Experts of a small language model.
Experts: 128 GeGLU neurons an expert, 3 picks a token, a softmax router.
Training: a variant of SOAP for the experts, 581M tokens.
Below are experts of layer 8 (counted from 0) of a mixture-of-experts language model. Rows are named gate (a neuron's input weights, with its number), up (a neuron's input weights, with its number), down (a neuron's output weights, with its number) and show model dimensions 160-319. Each number is 500 + 40 x the weight over its row's rms, rounded and kept within 0 to 999. Numbers have three digits each.
Before each expert's rows: "comes before" lists some tokens at least twice as common just after its tokens as in all text; "gets" lists some tokens that make up at least twice as much of what it gets as of all text. This comes from a sample of Wikipedia text that the model never trained on. Tokens count by the router's weight.

# expert 19
comes before: ",", ".", " |", ".\n\n", "\n", "–"
gets: "6", "5", "7", "3", "4", "1"
gate0:535459520529519483460525455471492493518520545418500515410522437491512580521504467494492477491502574545512484505517514562644508527496487514407475468510505580503491505469485522452611512531502500525431501530497534494383493505504437460518449473490477502503492537397497463473517492499525476535584518487521499555489537541503517493492497495485492448439567444481467463510518494436456485540523459428477538494548475493438517502531493437591525556508561507444490457520494574465493508463470536
up0:409462486444476489543464403449576527491489512534476459557521480548478478491502484507534525490505463481489444483454498512453464412477472508600504554464500466573487514502515483525396511461475495478587480507493461500531483493454572525437539492485459496518531523592468506516535436485472486437445449512430488465511509457496514510545493496502465570574446473504562525517460486526558510508481541565532415497433518472513523456406500528467482465465417512536569514537477468544505505556539509
down0:436506512466547476414502553493467548561513535466494469541452535477471587586530509525422453514475565494581497450490531513519570514466472502600502538518464482505477457506509537427454574470535542482490503464491425597537429560552408541473451530509534516502475501465510480519551469497507425488506459489516481485529488445478555532475517601489494488464501486446434574524525521487470533513513446434497511443558490481498569413514485504536532593482553430509505548462486497491493467482512499

# expert 39
comes before: ".", " |", ",", "°", " |\n", "%"
gets: "0", "1", "2", "3", "4", "5"
gate0:504452434604462532560460576499553536489460496551540467511482504512486470479506477465505500496520557505468418504482444452496525488459505516479497447571468480472509423549575585439428542463526480477535527417479527567488475444465492530509439508482528586585534498518532464494518534475467565483518526359489494484472485517533518514519462412505500449524521498511510544512489511475466475534430438477472430445463512441449481475541526548471467474506444565520443445485509460568457502497493570
up0:522527391562434494516537583480485561551474425547579524497488420496533547452493454501475546465497515520536525530536516524578559538471450528477518491478466513531518474436584551504394642523426534489490485465423524576590536518533447505517460477519461475501508457489532529512519542531482458503397479490485496511483498465491554493459457583516508547489534518555528547501485477514524494500459475535515488527468536581489484443472441554497506455551496569449551465480532560519585510428504462
down0:476475461477492538493553501524485447490543522431525473518555512485552436453550504527498442520464448504457479506540475494508463484517497467448490465499555464513504496464534545524480424530557450465499415493498480462456496438527489456499512483483482478486438502533461472506485525509527470507569531437492479533550547464548493599501536442422469509552481501474477568521535585471492475474544472432468507548556429465472561513468534457518455522455575505535526465497482519401512580511545481

# expert 45
comes before: " |", " (", " \"", " is", " and", "The"
gets: ")", "\"", " \"", "}", ".", "\","
gate0:439460480553383552530569505484483548547532482475525459487486511523487553493522485477484461475523474507524522532454481554454448494480542460499534492538574501455536493510523485543544556489480508516468521590455454500530471483524524464535577556494487494453542513473532531481474550468513459486380508489593555567460446532487505543507486552461526495519481495474503501539502543501536424484553374500563497499538446504543439512519572531483503516500498514551461413492469473489522509489526550
up0:428495484552371506493575473475485506517512524486515484500515479495508560499502539444476484557576498549533455542551485538475459456494544478468478466528513523470545487487545536544518565477410539523528518558538527465548453472585535496588594541489541535430523520503493484488484551534527520478419487473580546553439455525510468486501496515483543532513479505527485536568524500487563385493581450530539471522484512529524422501480539516543482534501465515544497474508504503516574470531467557
down0:451463513512507567531464575494606505497496515523526494514472512507553522501450526461513524487400447445504538528528517571488507498494485507521425472542403532507487527523492461550528452497548418547448560484515502482508540469468452533559493513478483558536451490509528469581475508557473514511482483508475515517577509474502464525507547476420567599532463460551486476463493568406548480539462472515538448530528532542506529504543491549509465496531387543501504473481555463432478469534532485

# expert 46
comes before: "-", ":", "\n", " information", " Born", " Died"
gets: "-", "\n", "Personal", " information", " Born", "\n\n"
gate0:467480532438485578535511483460564550560531484508513485557547488516415497459495571488489473431526401460523462474439480410494500579518514540526514506482453519538447484520499520487439508449487528518540479435499506570546527494492461530537537468583586516529433485552581490484443455541476530482484443475582429574497509541460457446509471533475458468484493486489524519490525456457505573576546493490481559457536446507564456466483447530573485454439553504501480556499430535483430503494454505
up0:503527453531510429464557493518471433501496523538450527482433484535546473508472442524481539516470563523457529530506538559491536450526540471496507501483556543497534476528534511588489461519501448484535539484493489427496453557530555484464451486484417536452520511446490507454553577498568487508541588524495545436509488438506543541528500484473541474529538490485455521479458566540480432445445491540481429534471553451506538515511518412434410510578413492510526445458498400515538486549532479
down0:439446542497563461437532484488500554459534524531456491497468613452449522523503464480447482405530531526523490542500476454451494504528510466514492492436498454462504481526537557495552553529496502447485545480467444489512527446522488531522526483554443460443554519541545410438511522450523491460439542474455496495513506510433445455453492432497466467469562514476504562465463521478504564443462506404471508472429523489413521535450539505544495536489510524492518460514550436554485456513548449

# expert 21
comes before: " a", " the", " well", " an", " \"", " his"
gets: " and", " as", " became", " or", " was", " of"
gate0:531489466500449413550489581460538497528480516488531513557554466502511548475531540493495442542479522526585529515510572515456553476507488457550456546516536496449541568456556476446469531468542472488492557567482508536516522472535527511595543494462484546532502516508459500473395499568493486502513420491525532482472431542479456424474532504495524486480489498468409471430523525487455457490519497479567501492468537520537493483491509574500456502495451474473551526568430501562438582498466566
up0:468509529473506478498501569459514502586480578499489498525538499510511545498563527525394492524449489459532474474477492486490543574521597504456501507489553469468490588444508535464430532468544486565480553585471447578469543537551515508589537496463479512427563445480466516401444451549503479498524439522513486511513457518400535450468534447495550523485517526462504483459418564496465448543521473442515497509499548484523515464508492497528418483467507519490462506467467475493456549513458560
down0:600490540502521550499525548515498591525543496502538547523524525414500463479477452528451422448515479547464518424472545484474516504572456547510531484525491465488485449436534493509451492521477532441455459537466521488450512502480517493536505476481537464522402473445409499514466497452622546487503498511511565498464537527469501484534502496535498480501541517532443516572498475536488473556470557533492449522456473497463461516471491472490538518484435540457564525471439497502491547489486519

# expert 14
comes before: " a", " was", " in", " born", " the", " also"
gets: " was", " is", " He", " he", " were", " played"
gate0:482535515522433541518514485440526560449545476490538484484501527510477486487422470570520537463520517458506488514461496483476431504497420511472418470479537488547501524510517459455466484557408537451453474481531418478505559572465479513457494483480467504503523506434511575474492464497471502470517534513487499430459546579475462422569476568527540501460523401548542552520510494455534515510553479487470463511497521482551526478419420558486545490488519513533520504399519400538531496518486473
up0:473476497558503509520551458448500468477556530512479454544449564477459464486507464553488520474530509545494503538474481524451508512490442448482452560460484484536530492486544407474500469580445588490472483450511443474438527507504540485354491577516510478534528509473526467433503451498509498484564543498460456463494523528515498414551445599450512479504491458531515526551471496448493572473582469496480468530466428440501511511447429489502514548517506553524546456442462393477561472481493533
down0:474542436537532543504506502410522566481477541487501533486498467511496509536458462504513430452510545503488459477520498513495499425486479474466531556482513558490534553463440540451503490518499521444555404560483541544571607438551455487501568493510495547482478501565550486471467503521504532441495525435494497509492504540421492487436500502418473469452519481458419514481556539552490557528534450504567505527518479484485542444472573511481545513474514519616481499512579525570474525568513467

# expert 32
comes before: " the", " a", " his", " its", " early", " their"
gets: " in", " the", " of", " from", " to", " by"
gate0:477526525474557509503463525536520475553457538492493456496432500526536562481504510532448438493502538487518519449538608497441526474493539423434451523551500532572490415501439467555547497475492445482516504548469494563493454462475459525501538518535532432465446582419538494523587510485449492408498420477496509523500415490487529539424563504492486471553429527505419488406445525485497513527512500498510501498445441473473567465584500401515560525505495458578501553489557471537454510447526504
up0:432476510521494521540456549478490458534513496490516463493542529539455572451521468527410450487500480478471536500511577488485420443517512451468485503489473512538580477437463469495497490438527487418508479516517494489469453457462456493526593503517486493465476530477490526445441557461483576448523426468508528504475534499461556467444505519562490462493448500463424588500517447475508500544549549528481531484518461511497601474487490487543506472474537507557471469494559541484402512448537445
down0:476534582502562485563524506492458424432486413497485498433455500509475481526479574446497531482556520467527454474485539563495577500510530430539520515538555531453504514500472545507447435475559519471492502505521487486473476457475471514464497433539487508467512508452510448426528468520496475525540543462438538387444473545527500498488548474504540474498458541432489434524454523465453497477555529488542464573529517511474552518515456518516518400495503545540527540508435485424500571521525487

# expert 26
comes before: " |", ";", ".", " m", "%", " km"
gets: "3", "5", "1", "0", "6", "4"
gate0:527423555592449581590508452530492542462436519498434450522481544556443544514488455469491482528549527524477515433493506499553523457424537450463496425541454472496444461541437485512415452468573519492524455460482478440545522465501536494507450541540443420443507489494490558500499467528517511525509507498462539446568512477560509518433527513520532440464488475518562514510518576473500498451545474535481471485460454516545506541488573496577432437567494516496492435532630508487501480538455521
up0:492516454481471502513484487511513507471475486508447467528506563427474485524488494506511506446552517488535594542477537475588440502555433549495491520540468524524414470489506418428422519474481401549598442567448505563572451528485556478528500486449432489478516588454514520444543477519491522507457499485500418473452460513534481537566500440476517534567453481483514546558552498424506459505518486481519539527483493479453455570444490485496536491487489426470487536461455490524498529447538498
down0:476449559506515508483527510516457581546507434544473526490500574495505510427510551528512521542559516534475540526485449467538483465490496508559433453573541433486522514423515525495583510541414503542541492484555432498480503509448575490480528498450461482590553490468534450467525514467433447440551497477534514515535465538554549499495585523456530514510420448512453490525483514479489497480541521514518545522501465468510554512532554538503540492499512530458510514591527506506476487562537453

# expert 31
comes before: "|", "===", "==", " |", " by", "-"
gets: " |\n", " |\n\n", "\n\n", ".\n\n", "===\n\n", ")\n\n"
gate0:481465408523548512460405495450469515427464528594449496500488517452521491528535476565492513484480521449535539514529499486497522493536491464501430504559466525515463482483477528504494498555527467448508446473505469481470514552406471454489442485471500589487459513445522492516489500490580443437453514536480493445459472477516457482521566494506512469526495459489529451548554529468489516473527534541500472511549503500505559501495508455535453520458547499464513488437444491560563419646457515
up0:546528558485429452490518564519461521540524475456513445511465543488450555478493545502576469507555510529509464446504502514531477470450465543507485508473529495454538582580557433508483534463499469560476482522449518493556480476581482464541593530527527446556498523559469519461505508489414566560507499511491454554492447572474529488467423479469525507551434517509460529406464465573530470555448457501535514485529477509506471504504502443498531481521497516515512520540535504455485542459520524
down0:521466494422544544445432573498532466482498494456531482502501579499543517537477453511513512525440440472489580468483493506515527471506475518544517503507561543420536508446439501545552466467531540521503464450550563547526477510465466554404464532536550548536486462498497515402539574467532473560476519550593535460527445499465467511444489508534544572517379516536470594525412518430531507469524554495512456502472540467489462496456458570531447496525419476455534548466435487522565534530483483

# expert 74
comes before: "9", "6", "4", "8", "5", "3"
gets: " ", "201", "200", "199", "202", "198"
gate14:570511486564460422469480498466501460462452481496531541578525422400529504489525537505445539520463462513474517489458493520471486405438501537425468523554528548471484480490524485478516471480445529524502490503521419505488465492482581444496495537579568495528434560499517498570507522512418430566502510537499570509431536561456528399474511536505498491523528526487481508464508517565503483502551412537430481535485475390524480571476539571483439554559441492521452503486484467505524524498554497
up14:545484568563508489530515445505549416486497514503428498501479474469468539458563539489487461556468524557530525391451525479510530498483497489576495519536511505514513533503486532456531459473483527521559561472497488531521440423514481521443539498557508485579497540555449477501527473529516497544462533480555390524495488561458475461451476540573454481529519572514461572513523507490497512482462441518508512541507589477433459554515517474555521496561405487527421533508489498538469444499528504
down14:485456586479445562456505543494477487550481596576464496448474427450563526457442474490487471456516436547539509476512535442537537439539425481619482488544463527509543431488562451512467485535438567548533518503507454456550489475580457519515531463539441514550497518483492541427525525465519563446531537502471498560497490500480552475606473536504487440454518553468503445552483522509542439486544445514495553580470554510492547466491510546471469528471488512566539543514515540521519525440450492

# expert 28
comes before: "-", "|", "=", "==", "The", "==="
gets: "\n", "\n\n", "-", ")\n", ".\n\n", "==\n"
gate0:546515507560503486526522510498531512425467520498488540491493458542501553485491512462420432531522477458509489464515486561549483445572516517501509455514512556451581572568520467475490500593472515459493477422499468516535537507443522500568423512565438410489532516437610480404466534446480511575480537506433496490608512476526547453526389502543516471492498440483507512512556507504499491471484525529520552491499484493479504454528511516557466499493550459486507467494538478524505536518464447
up0:484519453521565447535438424527471560484525514499487524542485469492541513545498499490476468507478486497535514418481563548542535543512489429487487503531440538459555523563495453475471479535468553488527496422499475527494563552429404538517500493541442509565535498496535482495404528467482539479537553476463511494493510501424589466538476488472477520527464432488511531426540477514534463497490576574527545529481482567501466495486513484492429485546520432575551454485517459517553507469476457
down0:511509477519495464531486511498538536532492470569496498451436472473461501427510518505450511486515511489462489584516587517451478473497488535504484486519539484501533565494464447511486475513462489474499511475490569514451512503525426557540488448518537563414461471475495568553475501559562553590463512540509463508526466500392527503542571508500465535454523518517531553455439565500492516441499450547505552533526424540460515503522440552452520518483533480485470506518392456438494444538421508

# expert 22
comes before: ",", ".", ".\n\n", "),", " and", ")"
gets: " years", "0", " year", "5", "9", "4"
gate0:514578497508510551482506549549538504511555481525530466518509501529479492528491517508587522454446512506465488538567547472475514537530451534521530450506537460492531464516534523453485478450462542554484456411539519495522560529526536482503571546515468492504553519580551534515529494441525486544513490505495583465556460541521444448500420521567533493541566526503491505494487444465569512511514464470438576519513439513502493503511445455534485487516425549489532489486479535522498570439462469
up0:530406465489466460503505459431494450539511503555524459504551473481475435494479517483532466554501546500432465446464528502487509465519542440475479531469524534506477465460441521520524399439543466523516509510500459477481449469470453548516472475499579469522483489469510477469551513556427546538548593511542410509472457491545511466523534434451457509465504494534521479461530501496405452398524503547552435503486542455476543501470566467487447466465539559482514530535570428510550443498476563
down0:513493497506508446418455449435481512460469443484503539439542505494489489527512527490507484472511494457491517535485462485503510461527495416578462491420491556454622423471522507535484526526468482517537485572533527519426486454489493534530390477505496507488510491501485458448480508465498538514485425495496530504494496479431503420517465478474498390485571531475515507499474484505509519527515544527548477428549471494522458527532518554490474510550613454465504470482487540499498506502510454

# expert 79
comes before: " a", " an", " the", " not", " also", " used"
gets: " was", " is", " were", " are", " be", " been"
gate0:494533528576555490476485472428486563502464477539568508472477566536474488520457434526495457469504431541500562554507523499436499546493498523523488553551370475445500508480424468485509473469457518465545498525488555535476495513535448482451488452501449461515471564515540487492390500525434467515561506519536485461492465493452541527470513546525448553612543471476495561482474433571472518523509420438551503439457521522564476486469503535505437558544579542491497495488500450437555537483519486
up0:483539556554579555430454519449517500502521527530559514469475534548540475533528434547510450533443496476511571526456510459507556583537459495510503503449511476474485512506405482459476479476446502453489539552547486533478570515498501561456511506501447452588435503519506559579453514499441458481510498444456446505490481501513486574510454559476519533512550481446460539566479486562490525497519459456522425452460448530549457485407548499491456589454531504535460480436511502420529509466552455
down0:526514433528527468528571512457469466604468504472549561532489511562408502476533469582545494548470564543534511486495424470503411533569526465537543513454579508500483516517425419464521505487484495444512463485546478450482532501443508473469467513566499551476466538491512516519495525528501521494488490445503509465544458553536518505492514572523547502548553459467502557503465423527519511456515486523440476514479526563508529504423511501465461510465436504557447519446436586521433487549509501

# expert 0
comes before: " the", " ", " a", " his", "201", "202"
gets: " at", " on", " to", " in", " for", " from"
gate0:473477538508508472537513601544500553508540519437532489537581601428473492480524541440502547486514555511539523486464554464555491520512503496498478469542489525469601453483411500454535574475505452448427527533526532455538508493555494538511567545530461514537376487474469549485512469513511472534447509506533583468463508452460518501548521545478444429518447475580551519512448506474585484525498491433507526436432513456577497524560508522496500494558463518509532457511494477480451473563598492
up0:501548483491498481475504422519469457535482530524513510505435417493493496485577428532499460493487426451463475532502481502424526513547507501512521551531488504449430525540515476540448474509504510538624534470425498543461513493494537456499432420501568468424563542526542443517483536482495537462511502450465422510567432540547475501444435466533506557460505510429472513452577450529477532485440468510525483538520508541433465445427495514465426520436554512506456533468498529511508476448435506
down0:510523495505506509490551548488491495511496561526474577514486483543478530434563507419552537487456510450429474513468541550520486542430513582510493540520460439583435458509491538455516488504551503490502517539456476503532501483527549509577555570448496537574460483473439460550497502489523515517471538500513450445457461504492507490497477538544514508459488581533510505482486502504510545564532489414467402477435513530545502443451464502519633460485462550523499479473465595490560540419500480

# expert 65
comes before: " The", " He", " In", " It", "5", "0"
gets: ".", ".\n\n", ").", " All", " what", " ."
gate0:477505535508498558459475507406484489509490583509466480558476510502448562493468452536522514533494525501572537434479517514479454489517558466525540447519523549479480509436502482426485616483498439459446557461502455532571523449530476441490525579434546502520458454506510463461576520524559448517505552551457499492513556481410483458477534471471473466497545539550506538511466489506539527527475516452548511537434424498540513495496530464553517525490498500535533567479625536558505455482534494
up0:492563502496455502404463510472510474515530443434516507529444507483460533503468482555477469418506412512527452420539535553464466510533464509464514414538425500471491526477481540474505462438442508487492546468465527552501544422494541496476513583463569475512489437572511500456609523546517466483479536537453517506514498512487530530492533467507434557509478510474484537504495465523528498479400491532497523468462453478530619497523513483501477528507502494470549506511572527527531489415554527
down0:415521474559525505497540488499494493529528537508566549541498477533479460473491498520524489504522514494368478500473522584428458495569510526510482436538430486597523521547470588561511476444465532558473445480531508501489409506499494436532514501438523457474474464455471546479476526360535464516490525488559444501498535449491521502510568513506525522519538519526508504506560445556503485505456523502527625470490505414512510520530496486513582581428504504553457613482522505505492476431492575

# expert 47
comes before: " the", " that", " a", " he", " it", " his"
gets: " that", ",", " which", " of", " with", " to"
gate0:474497485405532477467520553541421556568501545512472459502544533477480562477466462486537442553498449547468584484447570468497525471475520495477539435572576536460475519515516552526476431507444384525532550536462466560543494520500490505538371526497521440450498522466538484504501485503462516476524520453520511483479517501441569530517526362510394459471479515431521442537460517525510475493560532453543510508547474479526465519516459469514435437500535432488478558481501463499496536440468502
up0:574536481523459454503505484453519533476511426499462496482505456534523475399519506429371559447452516422479452485517404549494436473477519531503432542460448458620557487560476447506481567495533555515501504508494557467450451534522510443551536504472456495536537498476525459491490533518516496491428518517491471534499441498539424435549548544508586506497544500505500523524522486487464517475463518559512526459517441596521532477447517592505514500492501494503496521466511535506507458554506436
down0:432502551490546560522519545524449467487504595437498475489570517473483559516521443493500489528492497482491550449490524415488483475484469471514474503544521490514434508476504446447458531415508491500521494387448491495490544555493486479489498460551510468488498501456543515520517500528527519517450533516417493501510463503499521563440557558480516532529592462477487505526525484444457481556526420419497545529536454538563455423535462510539518513524547431545481476503461482520498588505476523

# expert 68
comes before: " be", ",", " of", " was", " in", " have"
gets: " to", " would", " film", " season", " game", " album"
gate0:497465508551528527496533473486536448510564515438536510483515540468377427532463464479515498472454494465503451519541589502497506506514466515483557506527474538442518479497560551558537525519537481429539577528536425457523471442531511441535574500511520474543507540579493456507530438494545561519511540463435467546510491548536559505484454532561553431595448444504505502507470480437484460490483475486494521563581553492431538435574528533471482446492449450487523549507527501502473459479582418
up0:494517435545501511506482546509516519555490432465484501499473502394457523500444464524527514549489484510610541489514473462452508522489501533456520475512484515520517489550563458549549502493504488470529549494449482520523525565490501548450523467574541595552550468515498497500446491475475497411499550523527518537521466448513431479491492548431474466643377453475447501496443525524579535501529499467451501491474530472493453473487466522478455474553438491438503512465463467541532562481484458
down0:542462595509587466512556489435459473530525570504521519468542604492437532515539478477484555460547483434402535426459477501488491522559486489484539490481504430496474463423542569480496508442475479499487483516528470498516487558528520476514494479533581515468514563465538582438534485513438563512533529541477392418493462487539512510479494519550486510560432551514591492503506527494502501498486530516442485451542481563485545421507437557609509450494512497603469470412509476436573519476446495

# expert 3
comes before: "201", "200", "199", "202", "198", "197"
gets: " ", " (", "–", "/", " [", "_{"
gate0:501477495526530465520585523545518481528494577576548460503557516542403489551490492442492509533556502496541510515473537520489444491555477548471440441518526493371463524489551507537574501481517482549457525471524524591497500509515517533459521440551491542498442553482596479550540492515529418442441563481511470459502530502467520522462577476500537536451471440494532473520501480495420474537490508528479462447571508486488551446527455512512455475434515536467453501541396482453444418502542462
up0:500552482539537479429500449504605503479606567446530526431490525519485432540519511457458494516516490547519424571441521524471456470478468496493469490496537525515528564543612490417493420472593464521425522548528515513449469502483472543472592512480517490481520483462549494488491492543563511544497542452466462479495589482511492511491478452448479498455446490486488557389442532526469524536506497531477507501554529499517522501506470488538484527559557484439406498505494408487478518513524439
down0:523557478556483511573586520529542467496578530502499441534448514529562505457491513525559511466530538465524456540508501523489487509508474513524436489475560473494520501477485544527546554467525408519568479439534514504500430512476438499437449501526549454509522532532504494536568553493443500470475538469530432475445442544498513548558502502527498518533466420526580485491510539545513522489446454488552534550494500553479555488531526475506451455539470483530483533581543527563554487532517506

# expert 66
comes before: " of", " in", " a", " located", " part", " village"
gets: " is", " a", " the", " first", " of", " District"
gate0:494428520485519480517519476430502445463424469483606477505456459479536476502457487459482512585550499534509441475554490459437481465476494555439505504534537519528475488507536573461483448490540515434474499409493513481519565526469510470581501495485497497491500576501583484433516501488486588498527486495546561457467560409583513450529550421523496465527499560514425504550501467528523477431471495433530503447520451527487446559483479511455488503479402519484514487525480520459563533502501516
up0:448426462457497469536517472479570515487587553491447584475461496507527523491515469531531512504503585416519454585478509487562486462422554459540476479506440564510489440449523498484569493506455468551606489575505559476460420524419489527528422530495545493489461489509490519475492495517548457516470484470512522579563462496472521505464559473450519502488512469502551503459493532454524490442446525491453510546480487472495493493524465498458451500514510384451490434522414539485567514527489467
down0:524450456516518483470482452456535524505475465505460459438537538511456558513498447562531555441485532485428547454450508526470533528496572492465471533464490507515533496470445451537482483503379428557504472437464524517491435502492513488558458421462458476511489508513506470480517502497494475522495493497422504520495530365495469472500449539468462496475547494430519463475511497502487549608554424437473473512513534488534490511509461451472445449528566488501551468492526548471486526567508440